Weights of a small mixture-of-experts language model, trained from scratch on English Wikipedia: width 512.
Below are experts of layer 3 (counted from 0) of a mixture-of-experts language model. Rows are named router (the router's row for the expert), gate (a neuron's input weights, with its number), up (a neuron's input weights, with its number) and show model dimensions 384-447. Each number is 128 + 24 x the weight over its row's rms, rounded and kept within 0 to 255.
After each expert's rows: "mostly gets" lists some tokens that are sent to it at least half of the time; "comes after" lists some tokens at least twice as common just before its tokens as in all text. This comes from a sample of Wikipedia text that the model never trained on. Tokens count by the router's weight.

# expert 15
router [ 95 158  90  97 145 142 155 147 189 137 112 138 134 119  99 137 138 142 123 125 132 133 135 161 177 164 123 141  98 182 125 122 121 147 115 129 141  89 160  83 126 145 103 142 130 135 115 112 133  79  87 119 126 148 115 108 147 152 153 110 146 128 137  93]
gate2 [156 131  99 156  85 161 142  94 107 141 114 145 129  85 160  90 159 132  82 119 108 124 110  97 116  82 136 151 163 131 137 129 119 130  78 142 108 104 118 101 133 133 174 136 114 110 156 123 162 120 108 121  87 169 123 118 108 112 132 137 108 128 162 113]
up2 [136 142  79 134 114 127 102 129 173  58 144 129 155  93 109 108 125 134 164 127 137 134 101 134 119 119 143  84 144 147 190 125 142 108 154 163 146 128 108 114  79 144 157 152 173 123 122 138 135 114 125 137 136 157 103 162 157 136 139 146 101 164 124 115]
gate3 [125 109 160  83  99 162 136 142 149 158 119 118 102  99 145  87 122 106  98 136 128 128 135 173 122 120 117 132 102 114 121 154 136 205 128 120 127 132  83 152 162 141 119 148  93 138 136 122 142 144 125 141 114 124 138 111  83 159 136 122  91 155 137 129]
up3 [136 123 150 137 110 120 137 134 140 121  95 110 186 150  52 155 130  85 122 119 165 148  98 130 132 110 105 135 129 116 126 134  97 101 112 128 134 116 118 136 100 165  98 127 124 115 121 143 133 126 144 120 157 110 122 129 137 125 123 128 121 118 157 119]
mostly gets: " War", " II", " Army", " Division", " way", " class"
comes after: " the", "-", " a", " World", " I", " The"

# expert 18
router [ 95 119 129 124 143 111 107 122  86 134 135 131 105 114  90 106 166 113 148 164 112 125 142 161 142 122 101 113  94 111 100  84 125 156 104  89  91 143 126 160 140 128 108 104 110 147 133 122 123 145 114 113 163 124 108 162 113 106 129 143 132 177 133 123]
gate2 [164 162 211 112 111 150  90 110 131 133 132 136 122  98 163 132 146 155 153 132 141 112 106 137 121 133 109 141  69 128 120 110 130 158 113 152 110 149 115 137 145 100 153 104  98 123 151 114 164 114  91 118 176 136 109 144 148 130  82 137 100 116 118 119]
up2 [143 123 181 132  86 131 133 126 122 131 101 128 105 111 179 143 123 139 154 139 128 128 132 118 100 111 154 111  69 144 131 126  94 169 125 169  88 151 137 133 107 114 126  98 128 121 138 113 170 130  83 114 129 116 128 114 143 112  91 106 125 156 119 117]
gate3 [110 117 169 175 131  85 114 116 104 133 108 130 115 114 145 138 137 156 114 107 132 121 149 101  82  89 174 118 128 155 153 160 103  93 137 143  98 138 154 157 123 131  98 137 117 156 127 109 158 131 118  93 124 109 120 134 158  84 135  94 110 143 162 101]
up3 [141 151  90 130 106 130 115 178 154  94 128 120 124 168 150 146  86 132 159 145 102 116 111 139 115 134 125 125 119 125 118 117 109 156 125 116 132 121  67 118 126 135 120 109 136 139 143 133 126 124 126 142 144 143  85 103  87 153 130 131 180 133 111 143]
mostly gets: " began", " served", " made", " played", " released", " received"
comes after: " was", " to", " he", " and", " also", " were"

# expert 30
router [119  99 116 151 127 111 146 169 122 155 125 120 142 153 178 131  99 121 149 132 128 133 118 123 149 113 101 122 133 121 111 151 126  61 160 139 143 122 115 111  99 134 127 128 110 147  89 149 159 138  99 143 160 156  79 118  98 148 148 124 186  92 140 128]
gate2 [124 106 153 110 113 118 141 100  87 139 128 143  98  91 129 129 136 126 128 147 158 126 152 156 136  76 165 117  67 164 101 127 147 151 124 111 132 140 115 165 105 138 120  93 169  99 123 128 104  94 111 145 180 144 112 125  74 136 115 133 112 126 138 121]
up2 [134 129 158 149 142 126 145 127 123 173 115 160 124 125 156 150 171 111 137 128 167 116 156 169 127 112 123 128  78 171  96 118 132 153 133 135 124 109 112 151 101 148 142 124 146  86  95 163 148  70 111  78 157 150 107  97  82 136 130 108 148 151 117 142]
gate3 [170 131 129 127 129 121 110 139 115 123 122 129 122 121 119 125 136 154 162 104 139 171 153 160 109 134 154 134 112 174 140 140 127 128 115 137 193 127 139 157 125 180  95 132 137  89 135 113 107  96 138 147 123 149 154 158 127 117 128 132 102 174  91  77]
up3 [169 117 133 113 101 157 149 180 117 128 150 104 117 110 144  88 128 119 177 123 130  87 153 149 133  57 122 110 120 131 136 141 131  73  90 154 139 124  91 103 143 150 107 137 118  68  99 137 110 132 116 138 113 160 132 126  84 141 150 138 113 125  84 121]
mostly gets: " analysis", " access", " document", " evidence", " fuel", " contrast"
comes after: " ", " and", " of", "%", " for", " with"

# expert 29
router [128 111 134 123 132  99 138 123 176 150 185 169 123 107 117 135 145 126 132 138 133 143 161 111 100 121  92 137 138 114 122 115 133 160 105 105 125 116 133 103 126 163 186 124 119 203 149 110 138 155 134 123 156 109 106 100 128 180 126  98 130 110  92  91]
gate2 [119 149 128 126 129 129 148 117 142 106 129 119 104 137 100 121  81 155 158 158 148 103 132 125 132  72  91  97  94 175 146 135 121 142 124 147 148 178 169 132 129 129 125 156  89 136 136 151 148  63 146 142 155 108 124  99 133  97 118 142 130 132 115 127]
up2 [106 101 112 141 115 136 115 122 121  97 134 107 151 106 146 136 151 104 102  88 122 168 131 155 136 155 155 157 162 125 102 115  86 150 115 135 127 102  98 144 139 131 136  96 146 120 129 115 133 188  92 118 140 138 123 148 155 124 147 122  92 121 129 140]
gate3 [119 124 140 143 156 124 145 138 159 103 130 160 135  95 155 129 138 105 127 120 143 140 124 118 138 144 137 154 111 100 135 150 118 125 111 140 130 157 120  90 145 104 126  82  91 109 113 173 224 141 141  86 153 135 130 135 101 114 142 159 133 160 117 120]
up3 [157  88 128 104  94  75 128 124 161 123 118 146 120 127 169 173 139 134 120 121  94 163  95  95 153 106 126 159 147 110 166  99 166 161 158 103 147 125 149  87 134 126 122 106 133 155 140 144 180  97 176 120 141 131  90 113 148  93 170 136 134 152  60 165]
mostly gets: " States", " Australia", " China", " Germany", " India", " Canada"
comes after: " United", ",", " in", " South", " of", "S"

# expert 4
router [129 131 157 102 142  95 140  93 114 127 162 165 149 146 148 142  91  91 119 147 133 140 119 121 135 106 107 118 142 142 123 120  96 155 130 118 100 126 116 118 111 118 166 124 143 109 165  86 108 138 130 117 118 125 135 161 142 141 128 107 107 142 106 130]
gate2 [138 149 131 133 145 119 133 119 136 131 132 125 148 143 115 136 159 108 131  88 152 140 159 143 132  87  88 113 141 120 123 117 139 174  68 127 152 127 129 135 109 158 118 123  97 164 120 143 129 123 134 110  91 112 138 124 130 115 135 135 162  82 120 114]
up2 [121 137 122  99 154 156 127 148 136 159 177 123 147 165 101 126 134 124 125  77 110 115 142 126 161 131 151 141 133 147 136 132 146 126 147 150  96 139 146 147 134 152  96 109 142 141  89 151 150 123 148 132  76  97 139 114 113 161 102 138 143  90 102 110]
gate3 [138 135 156 143  95 120  89 138 162  77 154 143 125 165 104 111  95 124 124 149 129 115 126 126 167  93 118 110 127 126 127 124 167 131 146 143 109 157  83  89 135 192 118 139 114 126 147 127 146 150 146 101 150 128 104 137 128 122 123 152 118 122 116  97]
up3 [146 141  68 129 153 113 168  89 116 129 102 114 120  75 139 144 141 130 117 115 130 125 119 109 121 150 137 147  91 122 163 102  98 141 146 135 146 109 146 151 110 107 105  98 125 163 138 124  87 130 127 128  95 148 120 162 105 138 150 130 133 177 126 152]
mostly gets: ")", "%)", "})", "(", "\")", "'"
comes after: "6", "8", "7", "0", "5", "3"

# expert 16
router [139 106 162 138 106 113 121 134 171 125 152 106 101  96 102 126 135 106 152 130 157 163 126 151 102 104 101  84 101 158 133  95 107 140 139 133 120 168 149 104 150 113 122 126 166 101 114 143  94 155 117 167 124 117 158  94 143 125 121 107 126 144 127 128]
gate2 [132 118  91 146 116 120 144 162  93 143  94 156 145 127 154 139  89 142 136  88 126 145 140 120 147 130 143 117 135 103 100 127 116 122 135 140 129 111  90 174 170 145 102 125 109 122 154 134 171 132 114 111 113 112 165 129 120 105 117  89 109  88 131 132]
up2 [115 129 132 106 101 154 122 133  95 136 139  93 159 112 146 117 140 152 110 133 143 123 169 134 158 121 114 104 138 156  99 132 131 129 120 137 116 147 115 104  98 104 106 117 175 100 136 110  65 163 163 156 119 138 119 170  68 125 139 143 188 149 121 112]
gate3 [ 75  90 125  91 126 115 131  85 125 129  83 129 121 102 141 128 128 139 105 165 118 142 112 121 114 128 146  82 153 147 159 119 138 135 173 174 104 141 126 126  95 137 132  96 137 143 118 141 143 150 166 145 123 172 172 136 153 133 140 127 191 146 130  92]
up3 [137  89  87  85 142 154 109 116  99 112 109 153 112 127 177 110 159 159 100 159 134 110 141 145  94 125 127 133 136 127 101 147 117 128 125 116 127  93  84 126 145 128  87 114 117 106 121  98 117 156 126 138 106 101 130 133 134 131 154  94 127 131 129 131]
mostly gets: ")},", "^{(", " innings", " goals", " ^{", ")}"
comes after: "–", " ", " |", "1", "2", "3"

# expert 24
router [145 110 134 144 134 132 155 143 129 129 125 121 128  90 142 134  88 131 148 154 126 163 123 153 177 136 111 139 115 153 153 109 135  87 123 133 149 146  88 139 117 111  89 176 133 160  78 152 106 138 119  95 119 148 167 179 105  94 118  90 126 103 163 103]
gate2 [111 134 104 114 124 144 112  96 126  79 138 111 166 100 157 114 130 118 144 135  91 128 134  78 158  98 112 156 181 131 126 153  93  75 132 130 140 134  87 103 126  95 182 156  98 110 140 132 154 175 136 118 121 184 126 114  92 142 156 155 144 213 110  89]
up2 [163 108  73 148 111 142 148 126 103 123 120 124 157 113 122 142 117 115 114 145 116 118 158  82 155  89  48 161 144 103 120 163  92  44 124  71 108 124 110 121 104  89 128 127 108 128 163 117 155 124 109 161 130 111 114 168  95 134  95 175 145 142 121 118]
gate3 [108 113 115 137 151 178 124 155 120  76 149 110 178 123 146 131 147 148  69 115 125 121 143  84 155 138 138 148 157 111 147 127 130 124 131 135  98 130 115  92 150  75 162 122 178 112 136 100 111 105 152 133 142 119 128 120 112 140 113 130  95 145 157 124]
up3 [ 90 126 118 145 112  85 130 125 137 143  88 151 114 104  31 133 152 121 137 109 127 161 169 150  81 112 144  86  98 108  83 146  93 111 165 111 107 114 132 133 144 113 147  92 156 151 108 105 154 144 103 156 148 157  76 120 149  91 140 144 133 112  96  95]
mostly gets: " independence", " leadership", " presidential", " promotion", " Battle", " battle"
comes after: " the", " |", " The", " his", "s", "The"

# expert 2
router [119  94 115 157 104  98 146 131 152 111 145  94 128 145 147 138 124 118 152  87 120 116 138 136 105 130 118 129 131 122 160 138 146 124 162 122  99 117 126 124  93  93 135  91 120 156  92 136 126 123 124 149 156 107 132 161 137 150  94 114 143 125 148 159]
gate2 [146 104 136 151 184  73 153 145 115 180 111 118  90 159 142 158 115  95 125 125 107 139 143 122 114 159 126 118 142 128 157 137 173 119 126 131 111 187 151 120 132 124 120 153 116 149 129 120 156 151 127 142  95 141 126 101 168 116 118 146 131 151 150 128]
up2 [130 181 127 109 106 150 116 131  89 109 113 182 161 107 132 145 149 114 136 120 159 141 124 151 117 119 145 139  72 147 104  95 128 124 115 146 131 119 112 136 160 136 124  99 120 132 117 139  77 117 106 141 125 113 102 124 153  99  85 145 105 114 121 142]
gate3 [155 152 145 150 125 124 128 114 124  73 154  90  94 158  82 128 127 125 158 102 143 107  88  82 136 135 112 145 124 117 146  93 138 138 120 107 112  98 116  68 116  93 107 149 154 153 136 139 116 140 129 124 154 130 187 140 108 139 112 142  97 155 140 125]
up3 [120 122 171 135 135 110 158 156 137  89 168 140 100 171  62 101 109 118 169 148  67 152 144 150 119 144 120 118 163 172  68 119 112 156 127 160  97 109 137  54  99  94  95  78 136 101 152 117 121 132  98  91 130 124 150 140 135 110 124 131 160 123 127 115]
mostly gets: " outside", "ο", "DST", " such", "و", " something"
comes after: " ", " in", " most", "°", " best", " first"

# expert 12
router [148  64 107 152 118  80 144 119 165 104 120 126 114 114 121 150 126 135 127 109 124 118  99 153 109  97 102 124 144 114 108 125 143 124 157  94  99 129 136 128 116 119 138  92 128 155  69 145 115 131 127 100 135 126 128 139 139 152 116  78 145 121 103 137]
gate2 [147 146 168 115 153 127 122 127 104 166  97 124 137 131  96  80 164 108  74  82 115 120 170 174 141 110 156 156 147 123 117 116 137 168  89 143 117 119 157 102 157  80 151 109 127 152 179 107 105 120 125  96 125 120 111 137 126 162  85 117  90 186 109 134]
up2 [ 95 182 123 117 108 134  91 116 106 152 129 124  91  92 124 128 138  97 128 149 109 117 127 124 150 100 140  74 144  95 112 130 126 129 165 140 150 167 132  69 104 136 126  91 124 136 131 102 136  89 162 163 166 139 144  86 151 119 140 154 148 158 102 139]
gate3 [130 167 179 102 111  95 143 148 132 140 135  98 128  90 118 130 149 134 145 126 144  98 156 125 168  81 158 110 159 103  99 145  85 125 129 146 163 136 126 139 124 138 181  69 128  94 137 166 140 135 125 152 155  99 123 115 152 115 140 106  89 115  85 118]
up3 [ 97 137 164 148 145  87 112 113 109 151 135 103 168 125  70 160  83 156 116  73 186 124 150 125 133 127 150 111 144 112 103 105 130 130 133  63 154 155 118 114 100 107 135  91 130 105 125 119 193 134  77 114 101 144 117  99 135 101 160 126 129 114 123  69]
mostly gets: "Early", " since", "Since", " tornado", " Since", " Mid"
comes after: ",", "\n", " a", " that", "|---|---|---|---|", " an"

# expert 8
router [118 131  80 143 104 138 133 126  97 127 101 149 145 121 119 128  94 118 128 118 159 117  78 160 119 141 149 130 137 125 150  93 124 127 142  82 129 151 108 147 165 111  94 142 142 170 116  95 169 134 158 177 134 133 147 171 140 127 125 194  98 156 108 134]
gate2 [115 115 118 124 119 110 102 126 109  93 133 124 123 104 111 120 117 156 124 130 124 134 117 103 131 168 135 150 122 155  78 123  85 107 104 123  76 139  89 139  82  76 172 123 148 129 138 122 101 101 134 156 142 151 114 148 129  97 152 166 142 113 143 138]
up2 [104 133 123 137 116  97 109 142 112  88 135  98 113 123 146 147 113 103 134  99  91 116 119  87 131 152 115 119 102 148 116 134  64  71 137 106 115 165 127 129 125 104 202 104 119 109 143 134 145  89 168 130 107 163 112 124 118  93 182 158 119  97 119 140]
gate3 [128 139 123 158 135  65 147 126 106 125 135 119 130 106 127 107  75 101 132 115 109 148 134 105 139 162 125 138 150 145 142 119 118 135 134 136 111 136 118 123 109 155 165 102 113 108 146 123 129  97 118  85 168 120 124 122 149 103 115 137  65 125 124 145]
up3 [111 103 132 125 153 133  97 119 117 142 138 130 112 126 141 144 128 174 101 156 113 110 112 138 122 135 125 157 161 130 158 150 170  82 136 118 121 104  89 136 114 148 116 133 150 135 112 157  92 133 154 110 137 153 102 121  91 160 142 122 148 143 134 133]
mostly gets: " top", " along", " half", " upper", " below", " above"
comes after: "5", "4", "3", "6", "7", "8"

# expert 20
router [158 124 143 143 151 130 129 139 169 121 146 133 167  94 169 152 140 109 162 107 174 144 118 108 140 122  88 166 178 107 112 138  92 135 179 109 150 104 123 176 126 168 116  93 142 148 128 105  78 138  85 169 121 121  95 149 130 150 116 109 113 138 121 151]
gate2 [ 94  96  94  92 131 182 109 125 170 165 135 128 120 116 107 123 150 118 114  81 107  91 149 121 154 107 165 155  98 126 173 137 123 116 152 157 187 116 142 100 127 142 148 107 174 158 104 133  81 169 149 145 130 108 107  94 107 108 126 129 103 158 120 137]
up2 [119  94 129 123 109 178 115 117 117 174 172 122 153  74 118 134 132 101 113  85  90  83 149 118 106 128 150 121 104 154 147 194 153 155 166 174 143  89 160 137 169 138 128  89 173 134  81 122 121 136 130 153 145 172 101  91 150 134 138 156 114 133 105 150]
gate3 [134 152 110 137 106 127 100 134 113 147 152 149 129 136 150 149 117 114  95 105  93  90 152 157 127 125 100  98 161 114 105 124 128 109  85 161 121 102 140 142 152  96 150 111 127 127 135 147 146 149 123 131 128  85 103 130 177  94 139 149 107 161 126 148]
up3 [140 144 133 123 117 153 138 127 131 109 160 131 131 134 115 139  99  91 127 149  98 125  58 105 126 106 150 107 140 125 152 157 160 117  77 104 115  91 107 148 104 125 147 159 109 129 141 126 128 130  81  93 137 126 167  93 168 141 127 157 146 138 168 162]
mostly gets: " low", " Military", " Center", " Headquarters", " Although", " Infantry"
comes after: "0", "5", "7", "8", "4", "3"

# expert 27
router [138 118 136  88 110 135 124 152 128 128 129 144 135 134 103 130 128 135 142 114 168 130 123 145 107  96 119 134 143 179 140 126 117  97 147 116 125 142 162  96 141 158 163 114 114 132 139 145 125 151 110 105 156 116  81 113 115 142 124 115 126 101 128 127]
gate2 [ 98 171 129 142 120 100  75  83 107 160 152 134 138  94 115 100 122 162 116 128 118 134  97 161 131 153 141  92 146 120 192 133 146 152 153  93  93 107 122  98 132 140 147  88 183 123  68 107 131 137 123  97 107  93 127 179 117 118 147 154 123 133  91 184]
up2 [ 99 146  96 103 153 154 115 160  86  90 126 163 171 145 137 123 151 120 137 131 127  74 111 123 134 158 104 126 121 125 151 128 128 151 144 153 145 117 136 156 107 129 134 133 102 124 106 157 172 106 123 149 101 149 128 184 107  98 110 156 109  93 134 108]
gate3 [133 177 174 171 153  96 111 179 167 143 171 160 115  96 125 105 112 123 172 118 121 163 136 110 126 150 133 121 136 128 152 141 150 101 100 140 158 124 127 130 118  89 137 144 117 120 117 138 120 121 119 134 130  90 149 160 129 133 138 123 123 142 120  87]
up3 [103 105 117  87  84 141 146 154 112 155 146  95 149 169  92 165 143 122 109  88 122  81 117 111 135  77 142 152 124 130 107 162 115 158 144 153 129 152 124 126 145 155 117  92 117 141 126  54 159 129 168  68 133 161 141 133 166 115 163 129 129 149 118 141]
mostly gets: "Professional", "Notable", "Studio", "=", " Notable", " Enrico"
comes after: "\n", " is", "=", "-", "==", " was"

# expert 23
router [167 182 119 119 116 144 107  94 131 117 123 125 151 147 134  94 121 137 127 136 126 147 122 174  99 105 113 146  97 176 141 126 129 105 135 156 122 139 128 185  93  79 150 124 122 134 133 132  98 125 122 115 130 113 113 178 159 153 119 101 150  87 110 151]
gate2 [132 152 109 169 114 127 107 123 104 112 119 140  98 148 187 140 132 111 151 141 140 177 155 155 154 116  66 141 133 138 164 110 142  61 107 142 152  73 113 133 136 112 128 115 113 103 122  85 145 120 136 111 121 128 151 170 103  98 116 175  91 162 122 102]
up2 [144 137 117 163 126 155 126 107 119 141 100 101  75 130 154 138 132 103 114 167 137 152 128 186 147 144 127 155 145 145 165 143 138  98 111 113 139  71 127 143 121 109 149 102 115 137 110 104 148 150 111 100 179 119 133 138 112 148 108 189 116 153 104  81]
gate3 [143 155 136 129 149 132  70  91 134  82 121 164 157 154 131 128  95 163 111 105 135  45  95 107 111 146  98 110 156 121 113 162 136  96 119 131 130 134 177 131 129 151 102 110 154 124 129 143 128 135 132 140 113 135 111 102 130 118 123 156 134 139 122 141]
up3 [143 162 122  94 168 134  88  70 134 148 142 150 135 124 176 137  78 164 100 159 186  85  89 129 117 138 122 117 148 130 127 150 159 141 141  92 142 116 161 168 121 115 123 105 161 158  93 127 139 123 120 138 153 174 113  91 136  85 141 120 129 189 124  84]
mostly gets: " ===", " ====", "All", ")===", " All", " Full"
comes after: "\n", ".", "==", "===", " ==", " ==="

# expert 19
router [139 100 169 134 142  96 135  97 119 144 107 138 129 109 178 185 165 145  84 121 153 109 159 155 127 112 118 139 118  95 130 112 151 143 147 124 129 115 132 125 110 160 104 132 134 156 111  95 103 128 133  70 118 105 127 109 146 119 125  81 190 112 171 151]
gate2 [103 135  87 112 159 148 135 109  99  94 131 140 108  92 107 149 161  86 107 173 138 123 129 132 149 110 148 156 142 135 133 137 123 160 142  78 122 115 143 159 142 109 124 125 131 128 147  95 163 144 119 151 109 117 123 185 144 150  89 135 113 115 126 101]
up2 [169  80 124 145 141 144 107 143 149 160 143 109 124 179 101  90 106  71 160 104 112 158  92 121 123 128 117 103 147 155 160 111 180 102 102 165  99 119 159  81  86  98 133 113 102 154  93 153  81 107 130  94 131 132 187 112 142 110 132 105 121 154 141 169]
gate3 [154 118 150 118 140 162 154  63 172 126 122 143 118 108 130 145 167 179 110 137  86 123 146 164 145 123 110 157 136 112 149 126 115 131 121 116 141 138 167 141 137 140 109 140 137 115 122 139 125 142 110 136 123 116 135  93 143 108 112  76 141 113 158 163]
up3 [136 171 140 146 143 132 147 104 183 180 129 131 112 125 158 163 140 136 107 145  94  84  99 133 153  91 138 136 119 128 111 144 112 114 114 115 179 157 156 131 168 127 129 103 114  83 108 178 139 113 110 146 136 156  85 120 112  96 110  91 111  89 131 120]
mostly gets: " its", " this", " their", " his", " His", " her"
comes after: " of", ".", "'", " for", ",", " with"

# expert 5
router [114 134  87 166 162 124  82  89 124 139  89 105 122 118 113 140 105 156 169 125 123 148 145 140 126 185 152  95 122 107 135  70 150 142  96  95 149 111 139 151 118 110 171  87 104 110 137 143 143 162 142 162 143 112 139  93 124 129  85 107 111  96  90 139]
gate2 [160 161 120 115 172 144  94 124 136 165 124 143 128 128 165 150 129  85 139 149 106 151 102 140  98 112 143 148 116 135 116 131 144 104 143  99 158 132 156 125 180 122 120 130 107 138 129 154  99  74 189 159 164 125 134 154 117 139 121 118 113 137 150  95]
up2 [ 93 115 165 155 112 119 130 115  97  82 113 129 161 168 134 132 149 145  95  45 107 114 135  83 149 149 136 161 145 142 133 150 114 149 110 158 102 112 142 115  83 139 129 118  87 122 136  76  81  94 136 166 101 104 135 160 127 111  82 123 119 160 121 101]
gate3 [124 165 127 119 142 116 137 126 129 121 169 153 113 103 149 130 137 140 147 109 118  76 101 107 132  97 120 160 115 132 141 110 117 113 104 138 153 110 144 152 164  88 122 131 120  85 142 166 133 154 110 154 137 182 139 130 125 138 130 110 154 111 169 131]
up3 [134 121 150 124 145 172 152 152 127 152 167 149 133 106 133 115 125 140 108 117 110 103 103 117 188 110 131  49 178 133 107 128 106 140 121 139 155 127 140 154 176 140 154 113 142 136 133 124 121 141  96  95 180 163 125 129 121 132 126 112 155 122 164 103]
mostly gets: " c", " sp", " w", " sh", " sl", " l"
comes after: " \"", "|", "-", " and", " a", " ("

# expert 28
router [152  90 155 100 149 140 113 141 154 143 139 162 133 111 132 142  97 116 109 125 106 156 132 133 135  74 147 108 118 159 139 156 151 121 124 106 143 106 100 101 137 131 118 126 109 138  93 143 129 158 157 142 126 170 115 108 133  96 105 112 162 107 113 117]
gate2 [121 111 143 110 140 220  66 115 154 128 162  90 109  67 127 120 131  99 119 122 150 131 182 145 112  98 160 124 149 120 175 146 121 164 142  79 120 137 121  86 160  86 139 126 134 127 125 155 124  93 127 135 141 142 136 138 137 117  81 132 119 159 147 105]
up2 [146 132 131 152 120  51 151 120  92  91 118 146 159 100 175 135 136 159 125 108 127 129 166 153 134 122 176 126 136 129 164 158 113 161 124 115 120 114 136 110 135 142 102 146 151  84 130 204 140 142 175 162 113 127 143  95 119 112 128 138 128 119 131 124]
gate3 [134 116 118 140 138 164  66 153  99 149 114 117 126 148 108 136 144 119 144 107 141 101 163  95 144 160  92 144 138 140 150 126 153 115 165 143  95 102 120 164 121 119 126  82 113 154  89  97 119  88  67  96 141 106 130 161 118 160 126 154  81 149 130 135]
up3 [169 101 144 158 152 121  81 107 164 107 159 144 163 161 146 131 136 130 142 141 118 177 136 133 133 114 142 151 169  89 161 110 137 159  99 113 177  91 141 129  95 117 166 119  96 147 110 162 152 142  99 131 128 100 143 139 136 115 140 127 110 101 119 170]
mostly gets: " modern", " Great", " ancient", " Roman", " Spanish", " Ottoman"
comes after: "9", "0", "1", "8", "–", "th"

# expert 1
router [159 136 125 159  87  91 145 196 111 122  92 159 162 163 110 168 138 175 125 140 120 129 190 132 148 160 165 100 106 150 116 133 132 125 143 134 139 165 106 121  92  90 168 136 131 126 149  90 123 114  90 153 167 138 162 128 149 110 133 131 160 102 169 150]
gate2 [151 140 138 141 147 114 101 134 129 136 105 178 137 156 122  97 176 120 114 102 125 136 136 135 129  80  87  91 174 133 108 148 133 104 125 158 155 160 108 127 149 137 108  81 159 139 147 129 100 121 152 121 142 175  92 111 100  85 103 145 117 207 108 106]
up2 [132 148 140 162 126 151 153 164 126 138 107 162 140 172 181 121 129 108 166 121 108 131 129 107 126 108 134 133 122 134  90 146 123 101 147 132 115 141 164 149 160 102 118 112 104 129 148 119  99 101 118 147 109 148  94 144 147 134 124 159 165 144 134 164]
gate3 [144 148 140 134 127 120 137 107 129 139 109  64 133  93 167 140 185 119 128 125  96 124 129  83 119 127 145 135 124 100 126 140 144 109 108  96 145 159 146 142 134  88 165 148 120 185 142 146 106 114 144 157 108 118 184 128  81 101 154 115 122 126  49 164]
up3 [130 152 120 161 126 111 124 130 133  91 108 126 158 106 167 135 101 123  96 124 115 116 124  75 131 167 125 126 134 107  88 122 110 122 122 128 114 163 139 107 134  94 113 145 113 155 143 118 129 101 107 180 141 120 146 114  85 128 140 120 142 140 123 161]
mostly gets: " \"", "/", " '", " (\"", "&", " “"
comes after: "/", "1", "4", "3", "7", "8"